From a checkpoint of a small mixture-of-experts model trained on Wikipedia.
Size: 20 layers, width 512, vocabulary 8192, 153M parameters.
Below are experts of layer 16 (counted from 0) of a mixture-of-experts language model. Rows are named router (the router's row for the expert), gate (a neuron's input weights, with its number), up (a neuron's input weights, with its number) and show model dimensions 384-511. Each number is 500 + 25 x the weight over its row's rms, rounded and kept within 0 to 999. Numbers have three digits each.
After each expert's rows: a language model's description of what the expert responds to. This comes from a sample of Wikipedia text that the model never trained on.

# expert 37
router:474479546484516476486498466441430489547516513495513527536451471495497511513495449491516488500492514530495457534504484495519471509477472468516496515500465544507508519530493492493541470507516496508524492541539482478537532485472484524551481492494489516473489485482503505471482479454509495517504531507528507461479479517464473511468505473492463523488487495494501516489495523482494509491498
gate0:514468490503495503503508485477494505512466456505537539519499463537482448474486470475487541474482471508502525482488501471475504511520494482513473521542490455519535527515480480453495522474475508488531460516524498479508474465516536502503476492496454499484504519531513503499468530456510468500533479496470523423484506515463494498531489513511508502544549447501521506489505480494555537549511
up0:487528485544480502463501536483483492520535539447501484476523537506475512514498464437514493507530493470526495536483468519516536499477473541461512496497492480500473472509525452500526502538493507524493458486516466498477527493524452496496510492532512471495527491492472498486522510515523478499516496541453514506520511480508520508500501471463493488500497509445509478529503491489537483469467
gate1:489496538519509474505531494488476459481499531446487533519477488507490504499471520514518477497487515493465529480483526492498469474508524488521466499520481517492495497575517495447500468525517526514493484499542512513484497540518491523480475509520465543493534527502540504498506541443478528521455496477495520491464488508482479507494486513466500476521474508468475520529520514462476478509486
up1:502537482504517503499499525522515499516492482513523461456538524473464515492485514465476513490512512481463482546507470513548522512485491525501526510502512522499507481457480529496473505510523541501509546492504527542505503517494492505555529481457475498521504488480468537466513528529513530439516476495491479485545495486460532476505510524498505493507466516522490498484497530510491506498520
gate2:483533504481533488469485499505515518487492504512490516530463479528540517496519461506501501484537532495506496449494560507498512538520529466507502499480529504490500464548475478491528479474504483476507524520477509467505549532484487526480459503494472533528491466511456541488524499471471508503519496543512489476472495493542501490469461500477509462508482528527509498542531524538486498519480
up2:485517453515485480547490516504505525453485482473426446515484489459458495454512496486540469507493463508516498561501478522528552467498534547482501456487496538490508512488519497478518511493479502494479475512466502501507542519482507477526531527479514511502471461515490514519483492486511493462528499484512514498481487544489541494473497497497478489538495542501533541491525503450454459517516
Opening parentheses and the first digits of years and numbers, such as (singles), 2013, 2010 in tables.

# expert 61
router:498493498511499506491476494496440455505515459508512479535469495464522494496502444507498436514490512521497506502507491469480482466512508481520515504550470492480513494489524449530528467433529477510485490488559469504497504494496464567480501476500475492507487522475496523538513510470550495560503524468506537453536493522464518510509499483523497554487467511503492483475516523495497513515499
gate0:531471476515489545514494498473495434499508492487519488543515474557506503496493503506515486547519516502489465505463522550490526493448476526512526532495502490481460471451473480527578504491489523500488514481524445496502496511519517528486473522576454530584487468476447494502495508464529514559557496451492488488556516527491511508527508507511511505486480505536458471480518522514500496511467
up0:493538545514476467523509504454505524542477461503498492480488496439509503527514505472511484508456501496506527519513463444514499494493477505499437475484525540493508507488505531454493501528506495516488506510467553476498499531516514458547471494505480451495499526500548493469444503514497527471463491515487522520530462455529485486460455476526467483542504496508481544491518490491511522513502
gate1:503521539523490474479499522512487470519498523504503482489466489476553497516511506483481483500498512537493557487485490478477530492544575475504524499542531499519566490480533491494516500496470507487542512509512513476499463496484503494478467483498477521527523511486487505487475461483523447508524505516470527496531521507486498529460456511546484477521497481473526491511520522522525500524499
up1:484475499448502532535474459500491513446505465506513444526514528447527494509466483518480505480548495462515485559502481532495501467508513502521527478485512498540499471510478530521509477471488482498517489461532439504519518496505517497483543461490459491489442489507490484523515510484515477504501546499458520496552532474505490493479550554511517503507523485534491511478498504457485545463516
gate2:479492464514499543534521482502480532446503525550474469520496501472521533523521515449478503496503493516425484510512515519482484435485519464516506507458509479538492494479511518500500520504482468503496536496549496504515563489506459516489559462435538571523555503504508483529471503518547492540500493463493522505538481542483495510500475500491515518497512495487488493500463436469536512488540
up2:524521504466510536572507476513522523491495521502470476510503477512505474502503524478515530484516539465527520535518490482534537459453514508493549521475531463480465482557528445506496469491461468484473532505544493532495480466479530522515520474504504540510501488484484539500494486530510486542533468491482507486487468490499501512490532482509511551496496481507472518515436496513494511473491
Adjectives and determiners in descriptions of animals, plants and heraldry, such as strong legs, yellow, black, the.

# expert 2
router:462485485490523478470483502517514488536452497520477531540494478456507502482503464483554491511511508511515464510509533508506495479496454504457526503555516485471519482528506498491533462497467497521467497489499511506516520464486507551534490511518499511483490522478511494475495471504527497548519507511512499450466472514494500529506491494469486540501440529535488512475524506469535502499482
gate0:490499477531514522503472523510491536527487513478476546512509492499463514508509483514518522549504482495524500473529479472500513503497489538502529525522483518510518523519507493475511461495509481466466554489514453504491521475507467514487487498508519518500479513490442461495519504501532502534500528452518515532484464467481520513466490507527516494500478521536488484505479478514543495520496
up0:524517511509528496468454500506479541511510482453504524513459501508479465481536496518510507527460514485526508511491509526501508525456530470513501530476484506459494505469484510498480481515473458501494464482509480487446485481506482511534486485494495454483501504535538495498452544531494498511486466506513540513461482530506506535498540508560525475493504500466447567509497465494493520539509
gate1:496541514482547514490515532495530486501489459491513492522481483522483533495516513487499518523493511514512520492537499526504506476472491477479507525532550513477537477552481497528520480461512480524472479534504554486484488490524493522492483546508535503473513477519492486497518465529490542498493465508514507503478534497513494525511504523489506462482537535534464519476523530529514513535459
up1:466485470510519440546524496506491474583503501499542499509488508465468495476528553497500516516548497467532506493491513529528508470489518468522498488483486493480453502532454500526521520470527511536526523505456518519515527497472522482511523483508509454516538510527496508498494504549508533509535482486494517518513495526470486496489457509514547522508511498466487503471512489485506500496509
gate2:504541463499519536538482510498527502477523502490470473496454547527538494486509507495505502476517559494536495511515476494505497511480514502502523513453446444470494509488502475498516495512541496519456475477494481486477475496530551521526489504540544508510524496513466479510476512482515503526480491490502496490474523491524495521476494503490475504482497466513503550490527481495500516476462
up2:485535533561460482495505461506530477513504424478497499495480498502539490446477476522493490508503469467510523495490464515473520525530475475455490477523505516544513491505453510495540492504487519540485501502508506549472474470473472484503471478483509442460494535521452509488519462511519445475512478514452510473518496493531494476531495536482498511515491546461486506503483493478512503468510
Head nouns of named places, events and works after "the" or "a", such as Cup, Street, Road, School, Museum, tournament, film.

# expert 24
router:472482487493498537504479482527485462491520500538469468520484512495526482508516466477487476493500478541488466512556477490495493473511475489518513485520499505499490472495483463469543495479487497483519506519526506473496494543515486595513488502501482532492484503514474511527523537489514514500445460493508456440508503520497505518503463508456506556501420513507509509471519483498487504480534
gate0:423473523452502489516460513487477480496527512509473477513511519458505478516523507470485507482528481481516455473488531499534577499531517482524545493496478519477550510467470488527503488506485510508511520479533551521494452457465503528491441494533534526525520504504459489481511514513529437497494479496557523512524505459509467510503451515496516517507465484509513468517531508540485488484461
up0:544480484484500486522516487490448508501448484498512522506515531529466493486438522525511562461512501524514533483527444504505489507482508552500497493519500454500498503560502533490484526484482550509495535509479457511502525539491500501513518518518480512482492535532457525443516522486462537502524450484448538514482453492530508525517545501461467512509510503499506465496509508460470532471523
gate1:499473493519530544491495510514471516529505474521510468465516501476471514512531488483494477498506538476522492510514506489480489478518483486536527495471482474501504514543475466490515514491509458502526490485501523504548506499525504545527477489490469541490546492467486503506542525513503541473531468538517464469499469482520511491491512482500514509462479486471499516471462494514477520523491
up1:557510467517521477508522518492509485494491517487555495514481465516503465535501504515492510508514499503517529555515469497529510497521509538437473473429482512475536507461499513540474496515517469496431496501541522516496493496501468501519454496563490477489498522504521498527517510509496518499531497510513525483500460474482468493507478527478489516527491432467485446548499469510480464531475
gate2:485498498483482503552572455502465520491491497517519495519449497486499494473514482491500486488512501526515476509457430538546498544529498526502509506533511539484490477482481472487511505529545470508466514500524480456521533511550462482410524485497500497506499461520491505494517492530532504482485529514497523473549511513477506496521457509486505496494500527520517505505490460505521472494467
up2:504518458500522492533475505502509488537508534484531499443479555532498513519511511548484533574515534490523493511531499484505497560511444451515492506469479499506514540522496547520492499512501481491495505510490476520488475531526553512474528508528493496488493526470478511528537518470481495506503518525451522503478492534533495492508489524538477477469493485504459489474475471483498519481486
Articles and determiners opening noun phrases, such as a, the, this, several and various, often after is, of or in.

# expert 38
router:478507502527522463454513468490494490506468483487518503501485519492532466529506483476543501482470500492531501536479507516519461475482441485495553473518464489501494526480464462514500504474485513532469463501500484490502463510472465498509485517526479516496554507468491491513504538476531475561518492476527537462530497463510520513466484511473489496471474493509489491470510482466506482493492
gate0:498536490515512476492497484512477520527491490500476498501498487531515486494496502479491481503525541537469534505493545526503536508480518514498494512535508551497534507516482498508498473501470483505493474503511474523520454516445494494510476478505499503506522528482513478509486563486479454546487522468498531537495470490484527507534509568525545523503520523492504487495454517565531499481484
up0:506530483479559501533517498508525493540475487498493524509505522501497453499485538509514468521500469510502505547513499495530525495467478492534496500507496510473488506512520483472494479467482524509439480511520448488517468498476504499469529512511493517508469517508442477493482499510475500553474510501456507485545495514502494495519548530485497490511487499475519477518504517539521496444506
gate1:500526483497509492463473464471529527466524513477479493510499504473492510514502510470508555499496468510497495462440532474519497487497535487492528496503527486542496531522510488501479494533593495467532502512487522499505471542492484516469479506554531515447521518514511533514464508511503487514455503508494532510432546547524526508541491498502445499517474517481510503447477512525474488527474
up1:499432495546483539493465482504518518544518512471565536507494490473477507470468519533539494486480481525490447482508472487475517485506488462484522549501511518487484490456492468510508507486487502501515501515507454533514486515511527525507504545486510469512493474536519477499515520479528449521500497489527496497480499543515517525459498481553519506496473513499488503478514492486528515505508
gate2:433465556520487457487507463487494538475533509534522485498498522501524484489496504542508506542506531480500483514527479402487500495496496507530482515485518514490498499525478480492512491510500513466484499497515533505519517453492497503474563534471503444475528474457486519517473506496528515515511482533514497519436531533498509532500523531528527539491459484519510526498463493513522516509508
up2:533540495497480540514464502496498466522504532473475533504466532474539532541541487461525505487544485449499501497484516541503479504504520502496501451478503472492523468507510497526497493486481520494494522542497505525489502499528500506529506483475480452497486545483467477468477528496476476483517530475493490481533479511511500491450462506508477514492513531509474521508556508484479466507538
Middle syllables of foreign place and person names, such as -ro, -va, -do, -ko, plus pipes and digits in minor-planet and transaction tables.

# expert 26
router:470474519491485503481484492468459501508495523530506522495495507487566487500505450515494477514521482510508504506537517512499510459469470529511486528482505536495483503468513488486539483466486466527430500475514505533516487499530455527481506505519491487475486541487495537523476515497500523492493539456502521440478511516478512501491492515488468538481457485541505523511549522472505499468485
gate0:497515547506502475496499503480475525493483510482481482534505466476481497473513529471524532459505530490488502474508489506513506465494488551511479502516505477498545488483523516477502520485468509504481524532537492504524481513522503537519518503498484492493481474476458532564453510492462496542478528528495491515477553516462470510532524520511488500495522530508518501526496518505492474488486
up0:463528530513493477490494510500500462541461542473481569498495483487528483464527508497485509519502533574485510545525501496493460482476537579527493482545497521455493497455447513482539500440512479535500530451529501518511506527505528489505521509500477487516527457491447518554509512502479474556508512503505495512492498477465477480519519485495515524532514485486501512534476516485495484501522
gate1:493485517502512461510506486495500492495526471517499529487508545464525487513481513508465542482485480475500495485525510451514539516489500512543515486461523570462525497504488508494474486486426497554471513522458509494514510462514490507448510537525496496529513520449498573535559501490470439454476501481497549503493455526477500540488520528505482502464473518482502516527495502525479538510497
up1:479515481501502507512489510486551535493533475519518505518528513475500555481504501478507485512457512536524485495506452519551465506455471524541506521483468505552523510510509450465500474487531441473549525475545528496502479457467541490474476514515523491520472515477512480471518488494510551506537506544509508492519494425502499510513483471471484474522502538486508457491471480477507490522531
gate2:442479440473508511502468510477496461519532495485515480470509510487509512479487482507495476455543476500523480525499506512541531493490513528521521490503553501463491519500497509493516506498510512518467483462553525475495513493512476508458468513489543497529462505504495524461463491542479557504476474464531559489494507488502489494521477500508519481479485489503486557432486513472525471447508
up2:506482502462489524502481488480477545509483467439498499466518486552527471496541507515421499500521544522516477460500533492510494488474528464508509471540455478445516511504526524491480463500509511488444498494512483499529486454502524516515519500501506509472459466500468517480482535519475525509479509491451493482513466511461503530511514487528478507483485495535461497509460495507500522472490
Word-final syllables in Latin, Spanish and Italian names and taxon names, such as -ia, -ina, -ella, -idae, -ensis, and name starts like Pa.

# expert 19
router:488481511498494479456499497461514486515481494524503509519462494457517554474494496475513505510469502510540503501496530494507476510484500484497507548489457510500488515489496468499478488473520468511508480509499520522498536490485480502496486517501460522474500516535506473511497524475497518502468487581489487473532499525474497491475490475475490546507456530509503523490496540492498512491477
gate0:491488527508531497450504499462539516500485492520462527510479497506500528501537508497497481496466468513522521468480519468476512529477464515534487501485496523473458516494502488502492488451519526501463484504510484466517478490515521503525476519502492490480520460473523519508497476528496532520492487485479455491500535509465464494511482443508492491469513499500485521495468510506525453537488
up0:493521481483521521516481494484443496488516501426471485520517504466497505484480495443538503447479522465467531470495503500532512454533541492527490483544500510535502468501528475544504544443525494492502484495522511446474522474468484500497487532471529436508500492459483464439496477492498458544497501476502476502454477508492534511487504498518494522513505521509488516561491505469493511492501
gate1:508519539478484496478536537484503493532496498481500488504500515497498520499478492467457508546505506527506505454531496481507525536511479521503525511472487499536499524531504466558512452483485498527536466432520481503482482515530497510499446454468548461528514485501474553529530499520493524528531501526492520512490478497517454511510464523534506531501536560506457463485474446484522469465512
up1:534524476496527530529518461471508509490479544492490503498505455492501504517469477498524506500514495498491549480498500532522464464499515482495507488491531527484523519492471487450514538493494454462509501520488517476519500504480448473489494477510491496483490466494543502478516514517525488480459462484507485520492523509522534509499542487507483467514502519474519511503493511452442489547489
gate2:530526484529511465492464530478519488515471460495523483488514467485510507504506503470502499526490515509521483526464483474499492490506474466533472483443438474502510508447503497490505494518436501466520509476471501500449475544491510487543481485464504516503519496525501480487504478513476505490513507498509515505525503514520484515506461472489512491519516512482531504447480464529460491508476
up2:493483527476493463468530528549533486466467457463543521502537516501502530485553498506488503525534478510512478530483520474504520485484513479544482448484498467505479490476535522479494529511500473493503513487478505480485534533507518507519519472506476555499496500471506492544455488526492479515482488484476524480480518496473457517491497509525475474448481522493488505491508501481485453525465
Past-tense verbs and the prepositions after them in release and award prose, such as peaked at, reached, served, for.

# expert 3
router:468469501463517467479477476490521491485427484498505562495457482475511506482491411461551483493521517501528474530540505482497454504528456510530476527539495505485490495482470490491541472498517489492503500492490503494520498503519468515515520517500492536524496520520459542509516517485496552515492494476494488451519494504523501534516499518491468526485496513495479507521508524468527498501502
gate0:518508507507533469512497560469514500551526494456548481465464522483451498551519512550553517500484558532450503531458486495518526476469514558516513468471496542471470509517510544567539485492520498486515506491490509463498535515495478529491497466476475501486503498508456439511511543498448503551533519538475502500502505505492484505515511535553472482463460504501518492538490488496479498524510
up0:487467506486494479529528491501503502503502523504481458565520516541502497498505520507523522454529481510555519463527470485534509502507484471500558480501546539487527491509508495454473472504534462502530446527452522517498484522491513492541493495478496493479494470525483491477495500494532487492490492523503489525468521487530510489465546493492465495509498465499490506528523481474498519507527
gate1:526496485466498503510478502478524486460481528507504442516498460510511494458500479503504518506527507468452466489507492457469470501493504535485495545509469455477532472524511527478462494518485513484522544487542521532479534481552524523469484486461505501525531473530501495477499533513520520514511500488517477473497477466507476485468503515531509512469517529498448528516480484496487485488448
up1:509497524459487478517499460488503519499500516463470499468496501544495533534535487453455514453501532477497498520484549487520492482495530456554539519501518485472468494518502459472462491464501453500491589478480522501532499455463532519491525521527497522530506542495494482497500506501501475484456513497483501460493549463450504506441481510523520530485494511509506498525490484503469505509534
gate2:520483554523496470486512548507499507455473494479530523470469577452522507493533503465473510502511537532495474505495509542519503479485459501540483495524502533526486478451511494519542520507502487493498521485518508511467515472510500501484504527538508507521521474492501565486501488519491522477489492534492489467518481473535510536493441499518446478451480547460469482518550521469485509497486
up2:505513489521488502473552468474498474530501453495530503482512472489494504494505502550508518511449476471485507519483522552508557518545464431553481489499473494512461506491505527507496497436492526531488497479482519427515509519476492515539566463470502503478512499467518509497524473489486524523505485519449514518489504527483511524548527537499515502494507529480467553507523511466495495493471
Single letters or short pieces starting a word, mostly D, P, F, p, f, as in F4U, Fightin, Datt, bryologist.

# expert 35
router:488483510522505471452504481492465463453493511511511507501470543487483513501493494514494498467482494543526455513511493501508526473496462476494528493528464543475528548504502485508513509445512489530506450546483454491518503507498521568503506488508485518504505549484478517527489534462501510515529490492521481438486499524520509538500508527493512519474473495549507495463509503478503508486527
gate0:489461546477493482517525451493520481526503537520523518514462472495485500517526518486514530499498501497516536514448517522508500480499519489464484490457478524478485551512488528497505544491508483506521492480523440483496520478536487506497505485462483503510519470489495523505490495504528495491458494512510465461501489527464516541481494495524516500477444505491507476538473517489496505501514
up0:527474508515534465492424485515495505523558533526523471505497472484483546476471556485524497492483504509538500477454464523482477494500482493494521473486487499503511537521504487479468520483487532538508513499524545483471483516526503483513500478530513483533504482510503528497526504538518485493529515530472556493516488503513491542469546491457496485472510575510492467459482495522526472470548
gate1:487472548456531481484495445483482503496527535476491505527525465457549486500521482507503461505505498569506479526520575521516506473464508488503483510523479541534550482503537477481546516504502494506479458478498534467507499448486502486514485512495493491460489515523496512520552472534490493480493500503451504504468534468490501508553488518468489492495532533501514501533544488520462495501524
up1:498493519469487513507478548507485541441508449446507454518499545514512548502457517489491505525500493521532542506478497463501531520543533516530552541452554448487487475539461557511503481476487477511498494512492523474517475531530527478449478496499498511510502549525539524533488479465478522481456492505518513496516503549494468503461479452500486522497488507536505482509497485461535504496480
gate2:495550506518512490508514531529505494479533578463537521522490515487521517507512530489496489482498507540496501516522509518518469535477563495523509434519483467495530501486520492529513496481537464561537503481504494491495452501488484527496514538482497498514502496489496477517501515483470481483508528526511489493470497504513488512484494565493468516483513542507501536510486532484501492507532
up2:517546485562441520471472534503504496502494509487516476524509463480491468530508499455535506465516436520486520548485492512476485485518480492492521535476494539510541492545510503492486487501441508458481505489503489502473513498518516483544480499496467493461498527462547510502469499485515503491544502488513499488494471509525494472518485492509503503493490534508504497482590506532504522490491
Adjectives that open names of parties and institutions, such as Social (Democratic), National, Political, Labour, Liberal, followed by Party or government.

# expert 14
router:490475489489537526524473509510473476534500519530514492521477518464511470459516490484522435500499476543515473540530493490513474473486478502501535543522480500492493490490512511510543464514503463518458493501507514477503495450528480533476513457529479527471499503461484487504519533474500514527500504524450508481539505478507524501552494477476520565526472484528473484485534491479492531475465
gate0:476509555497480515507515529493511455526492498504470529514490492477521488485449494435509495505449466508484515532527517475512512522469502478527499500515496516525464523490481442530509473499473524468507468509510482507463563455493557508495520522484524533468510482485489519513487533506470475527515496512514452508519504547522499491507476482485514448513516507494455481481487528466444461481479
up0:535492458486561476504536530463554529479482453531548505492535477530483526496509554556493515494537502500484491470460513507496489493525499498493486487488530506500513501535484532497499518501511504507528505456495524537487479532513502497514501488499517467536482450495514508537481496494471489504502473513473550509473528502471534476461523531485468489498497513506474529529535501566477500511508
gate1:458515498486497558527472476507469525505502508504455490515519536525475513485501513498499485500494521483472537552500492485521484490485498512501420514525515486532486488495514533513526501523511492506492494503512439511463497490495490510499515503517530490481511506428483500523468518518518507522546500485483489514541495458479506517537501445498487505491470487520462498502471493475502499455517
up1:550534476575523451493509464456512482513521500502492494533479487476473463500499466494526509500491527529506494532479518529465513528503537528491506502488477532481507453485489496491515499472505492537495533511518486509491534510502472502517510466530506502534507491499476459527498492480525521482513500485450511458467481518518490484526493496545494507503474498501425508556521532533533505489427
gate2:515470520459513491511482480450512521521522498493527564534514483475502459482518507511455481541439498502460484528482502488454526498472523481497522502550508513461489549487500453496513489525505464533417497527481456547505497521486540525501480499494477491479461527498490537482500489519522510564507444451500466497492458488498538487505504502469537525530476503495468472513500474536536501538524
up2:485503487505488517472491477517477526489478480516448464504519525487544459482473458455481511525501522485459461499449488540536519499515495497476465516564546479509466518456521487488510506470499516452537453481490504519479471501545468512486500484475511504490515494482549525468531507521495472490472507527515524495449494498476541492516461484489511478497505501505522476512480514485527485511517
Digits inside numbers, years and scores, especially game statistics, and verbs and quantities in sports reports, such as moved, million, touchdown, took.

# expert 36
router:470505490478507465495506495510491517516502545519490523516504502481497510517465476481534486508490547484490472529528480503524483467464461553478533495493516485498477487491525509496552481501500472517513501477550471471534516517494475533497516487483497519486485527511464552519515500482541512521501522486464502454499501519503491510501509485535479546496429528519497511480488559478513540521533
gate0:487546498501502524539503505488502535503517511499508469459545493505459505458476514495487494477479478452471526475498491472529495485499522496491545494535499518480455481489517490517529484489518511469522526440537495494504512492526503502459499467510537524522488473515460503476544468518533470510519484465502500519535486536533477483502479532516507520491485444469510543509464494517520531512537
up0:485494470487518473516492485488498473521522518501464513509504513468452510487493479488493500503503507508467517501452517513507506547442465504514499486517473463445466542462517493512492476505450505478503528477487484526500509457517500508498491516510493487520457465501469504434517502545536520492480524470507458508469477530515528499507460499520473503432459511498510517504480513499519502507485
gate1:479517508478500516514482490523499527439527498468501517492488522499484492516472494509499467507478513521543466463516533497512506472461500504490511508474519492511522516465524502447537517470502493482475494477497471499479510521496502503512475514508518487474515492488456502525492501485532511518533557432492504447505512461456454490468464488475479491494462476530505494520503489486531467494511
up1:521468513524507503499482534472499487498493504439417457464550496494516519490528523504524530486532472502529517519522572480475505505486523499506458478519490509507509478519534523521483508480509511485486497503511529507500488463489473517524459482488497516519502507519510480489520479472497495503461495543518508542496487482513552508498488530532526479510541524488496525493475528503504493497503
gate2:431537468466459524535508505478507492496493491516517514511504507550511517495444453505514506481544496535459510497506504501540526453492468533483504520465559492504505478490431502506497482537482496472474515479509506485489443491524539517499482509478516549517473509514470472490536495509526495504527495480544493508575529513438514518536503490523484484501499506488498526513501507533513512526467
up2:440516461473502523560526500514484487524483485506463468506511526496567475511477490486488478497527450477508500501528479483487520477506488457488516488494482503481540491487565513495501487528476497512535533543517529506504454485531479518495480513499488488472530533525450505454510477533493488522511465499495528513489533503490482531515466468489507531515489571512560518492528509553463514501527
Rank and role words in biographies and succession boxes, such as co-, chief, Grand, member and appointed, near family words.

# expert 20
router:455499513464499478491465499471484497546497528498502529490463503481509505493482472505564470472507505483505474523486518487519502470460444534490527490524514497485476515523508494502520470494504478524492480462550488527542507466521518518504533464489432528460483539505515485467511495475505514513500524455531512452489501513473489501513497492527482506467475525504522475485537473489492509555515
gate0:515504526484457508468461484526501500453516481491523513494545501484543477484483527473492548466521524485556507535546473522514471452490527516518555480494513528481522542471478494497504526488516483511480468478538505500496498454517489493490464469510494511517514545492503474497508491478478502469523510512462450489459527527512528546459503508498461490503501445504497477497500478513494518501512
up0:518483511493521503475478465496488493495512448506493517452490518514501493517479517529507468489481468465486483488516551460434512563506499513531529492521533480499461509521520506469499459548513512514474554498491472499514482494493495509520540482456512476476468523547468501485503481514480495461471507527521497464506503496490522514526533505508501494495522478500521490510474515520520485479527
gate1:549540481472501485467501503491489507505484528495486482504474501508495483529441484533475516479541522531515529498496452523521482485508515491503508466480537525472495496478534484478478495500513522435478491487512518509529487562462492497538479491478508492504476472491478485508484510509483512471487490512480498505429504466506518499517495524489462475465491522556471577496570524490475530520492
up1:474484490465485540523484564536530517507532525509498495481549521453466496513489517551524504519546463521513560463526458522498510509497529513479491506522491518524464530497511491486516464557535494529485503534523487512489472524538473500475529477529470529480508508491501462540511500535495484519481544552504518502514535533491485500487502482526514481451548507477519526540479474487466526509488
gate2:462496530485474467542484473481458504467506554531484515505449485491481501488478539517496515441528511462482497499488491503503533562486513514497461510505506477498466495441474515473486482515514508529483509508560512549455514504516503496516508468509488501479494464492519526501459500494460502474505502560507496514493502521469542501501459508467480500488471484525553489505455432529483489475478
up2:524534467456568493497499464510497525463509567498477469480483495502505503513528493496490475505496457500511520522485443466477471430519500530503469435495490528462536524508510531527485525493488494469547485515513530544538475420513508482469475479523482482491508531555491545516481469522521506497557471482507471496505519469463494504440492493494481471503507539507465537531502497509517531507507
Nouns naming a role, part or relation, usually followed by "of", such as part, member, son, President, side, father, Queen.

# expert 42
router:474478512512508470472518488506480498510482539503496509512455533475497502450496455449505492560485522501521484489539492492530470496504454517536505556497470494492533519487471507512504479428505469485475494509508513522530466506497496505496454531475481511485498490486509530563527526484491503516483459474499463470523491530497498517487506460530497560534479467503493482488505526449503518515493
gate0:480473571494489493518469516484473489511463497522523488526495525500460552480489448518519477490493563487512476519519546532509468488508512446540518563482490500504533510507518536519528490508521490523448516488492479524513473486480539526524508516483464528512548519531496495542515524495536498520490469495490491501448514567487513490485478509475492519538488493496461472539485480482498511471431
up0:473510492546495514497463519497497543497516508477473498481484493508545520503526539468479476484510490507498488512468451448483502495491508527527482499492483479569422494494562498460499487530506509485481498540478526484508492445512499520464468508578516470510426474495516513475465518481481494498501504505523501509522502474540531514534513516516494478483499471501529417535527500525529487493517
gate1:528505516515528480498461493492507513542461461518498508490492502528532466485515472498545529503515463527523445509486501552535545512466470514500522532510517512482548469476472515475514523423534484510499513455493513532517479506512466521482509504515470509521503470469482503527486506518492505510523537518496461459487468517474503515552482478492523519543520481499496466475491500515532491492469
up1:517509503544485503501505525527484515493495480506466475500472519559569484496509499538506529533549461496520489527464524520555524474476482522532490518480457512474500459503492499491511438510553506511508456459523500559545482483512497523507515527536469533482542483499479494512487509499521474471494505511513483495531488525487511500534543498495520475536493463490537501493452507521485496464502
gate2:472486466518467458517478488495487536463497510488474492516513462508512523512512541563483488494518517524489490513507498477522501491489528478498484526506458468485555490560492542485478508487498483517525525479496513500539483463501511488550511504501552509489509453517517510511490502493522467505467482502506525485538482497466520530540556482486492497520492455533459530508488514527498500514533
up2:483448507465540512494459486500491486542465464536476509493494495510476476508480508497474510444500523492489481486485520500448491479530495453521499484506500469518489505496499426494494532528509521471497518530543484470511501525491510497474472527478453486492538508513507475542463486486449484495560528495505538547496496524466485522475536511466500501550468484483538492517462501501489476498514
Table pipe separators and date digits in weather, sports and election tables, plus born, died, located and On.

# expert 39
router:485489484526515457494505460513505481545514494522511484515483482472490512514500498524493451536485489508485503527537530477524498480468495491517523501483454535481500457478478474481574505482484497530503505518524507514546499486455491476496498497489474496469470503489490529525446507461534540504457513524521525483512485514467499535499478472494454530489483474497532497474550497498484525491505
gate0:528504506484535477477493522464522492517450535517505538498517516547468480484482528491461514478505483523534499509532471487532542473511521522485502493520552523496505462506495510458553518484522469523501460472512485504492482497517491502543471513547533469495506542480503487520504493492479499466448462505516484487499516491520505511443499472503500557523457509494486463481531438494503495525507
up0:540536485491504523479457543484556484481518483515520530540535460481506496507489517457537550488566506461500473503529563518487461524465460525483484512473491493492516531479477532495501492511527514517494542527506523482506529493531504490487488533483494525535488486522545526527523516480492517488495491530531524480480513494489494474501463467532570491536507511533517507512507523490488475541480
gate1:524489453524498492510527468542531488492522505492515506513512494538468487488526453510488468531513552514472531510498540451528505464484471495515472480492527513475506487502532511524534459485524503523477504492508498453536529470492479487466505538461499507507509468520471506507526512482514522556526506490516503516523504525490501487541449500481462508483488473504482479521515511474513528513493
up1:494471463476503467489513479518498462507499476529518475519545523481524485471539460515500488509524489510477523490486543477515531475490488481510516472503495534477530544504533522468519512495512463486510524514493502484535472515448467476487518495457510448530476503528477502534509546501537518537553430468545483482477481519528434492478495488462504499472479496527490466497544469461505510455480
gate2:506507510481442508494486524515526422519462484524491492483486532431529487521510543471508511500511504503488484499526517520496490510506489488487521469493482505474469527551490534518474519489516514528473488484474508432510488490473495473530453499478493508516499481495493518505467482470562455526486478498440511526544524508483517528538475541501497493489494536467525469538517505496505554498514
up2:491452522503486535508502488498495528488505480505503510535483514547526505483502523518500516472480508496487515510542467506527563499541513524454492537465490545491494501458448531543572501533488499475502488454552459521496500477499502508462431494481510478518507496478495481518529523463452522471550552467519533498513514527496508498491525493474527502488526494499492516478462483502542428513482
Digits of years and coordinates after other digits, e.g. 1981, 2021, plus initial consonant clusters like cr, Gr, br, Th.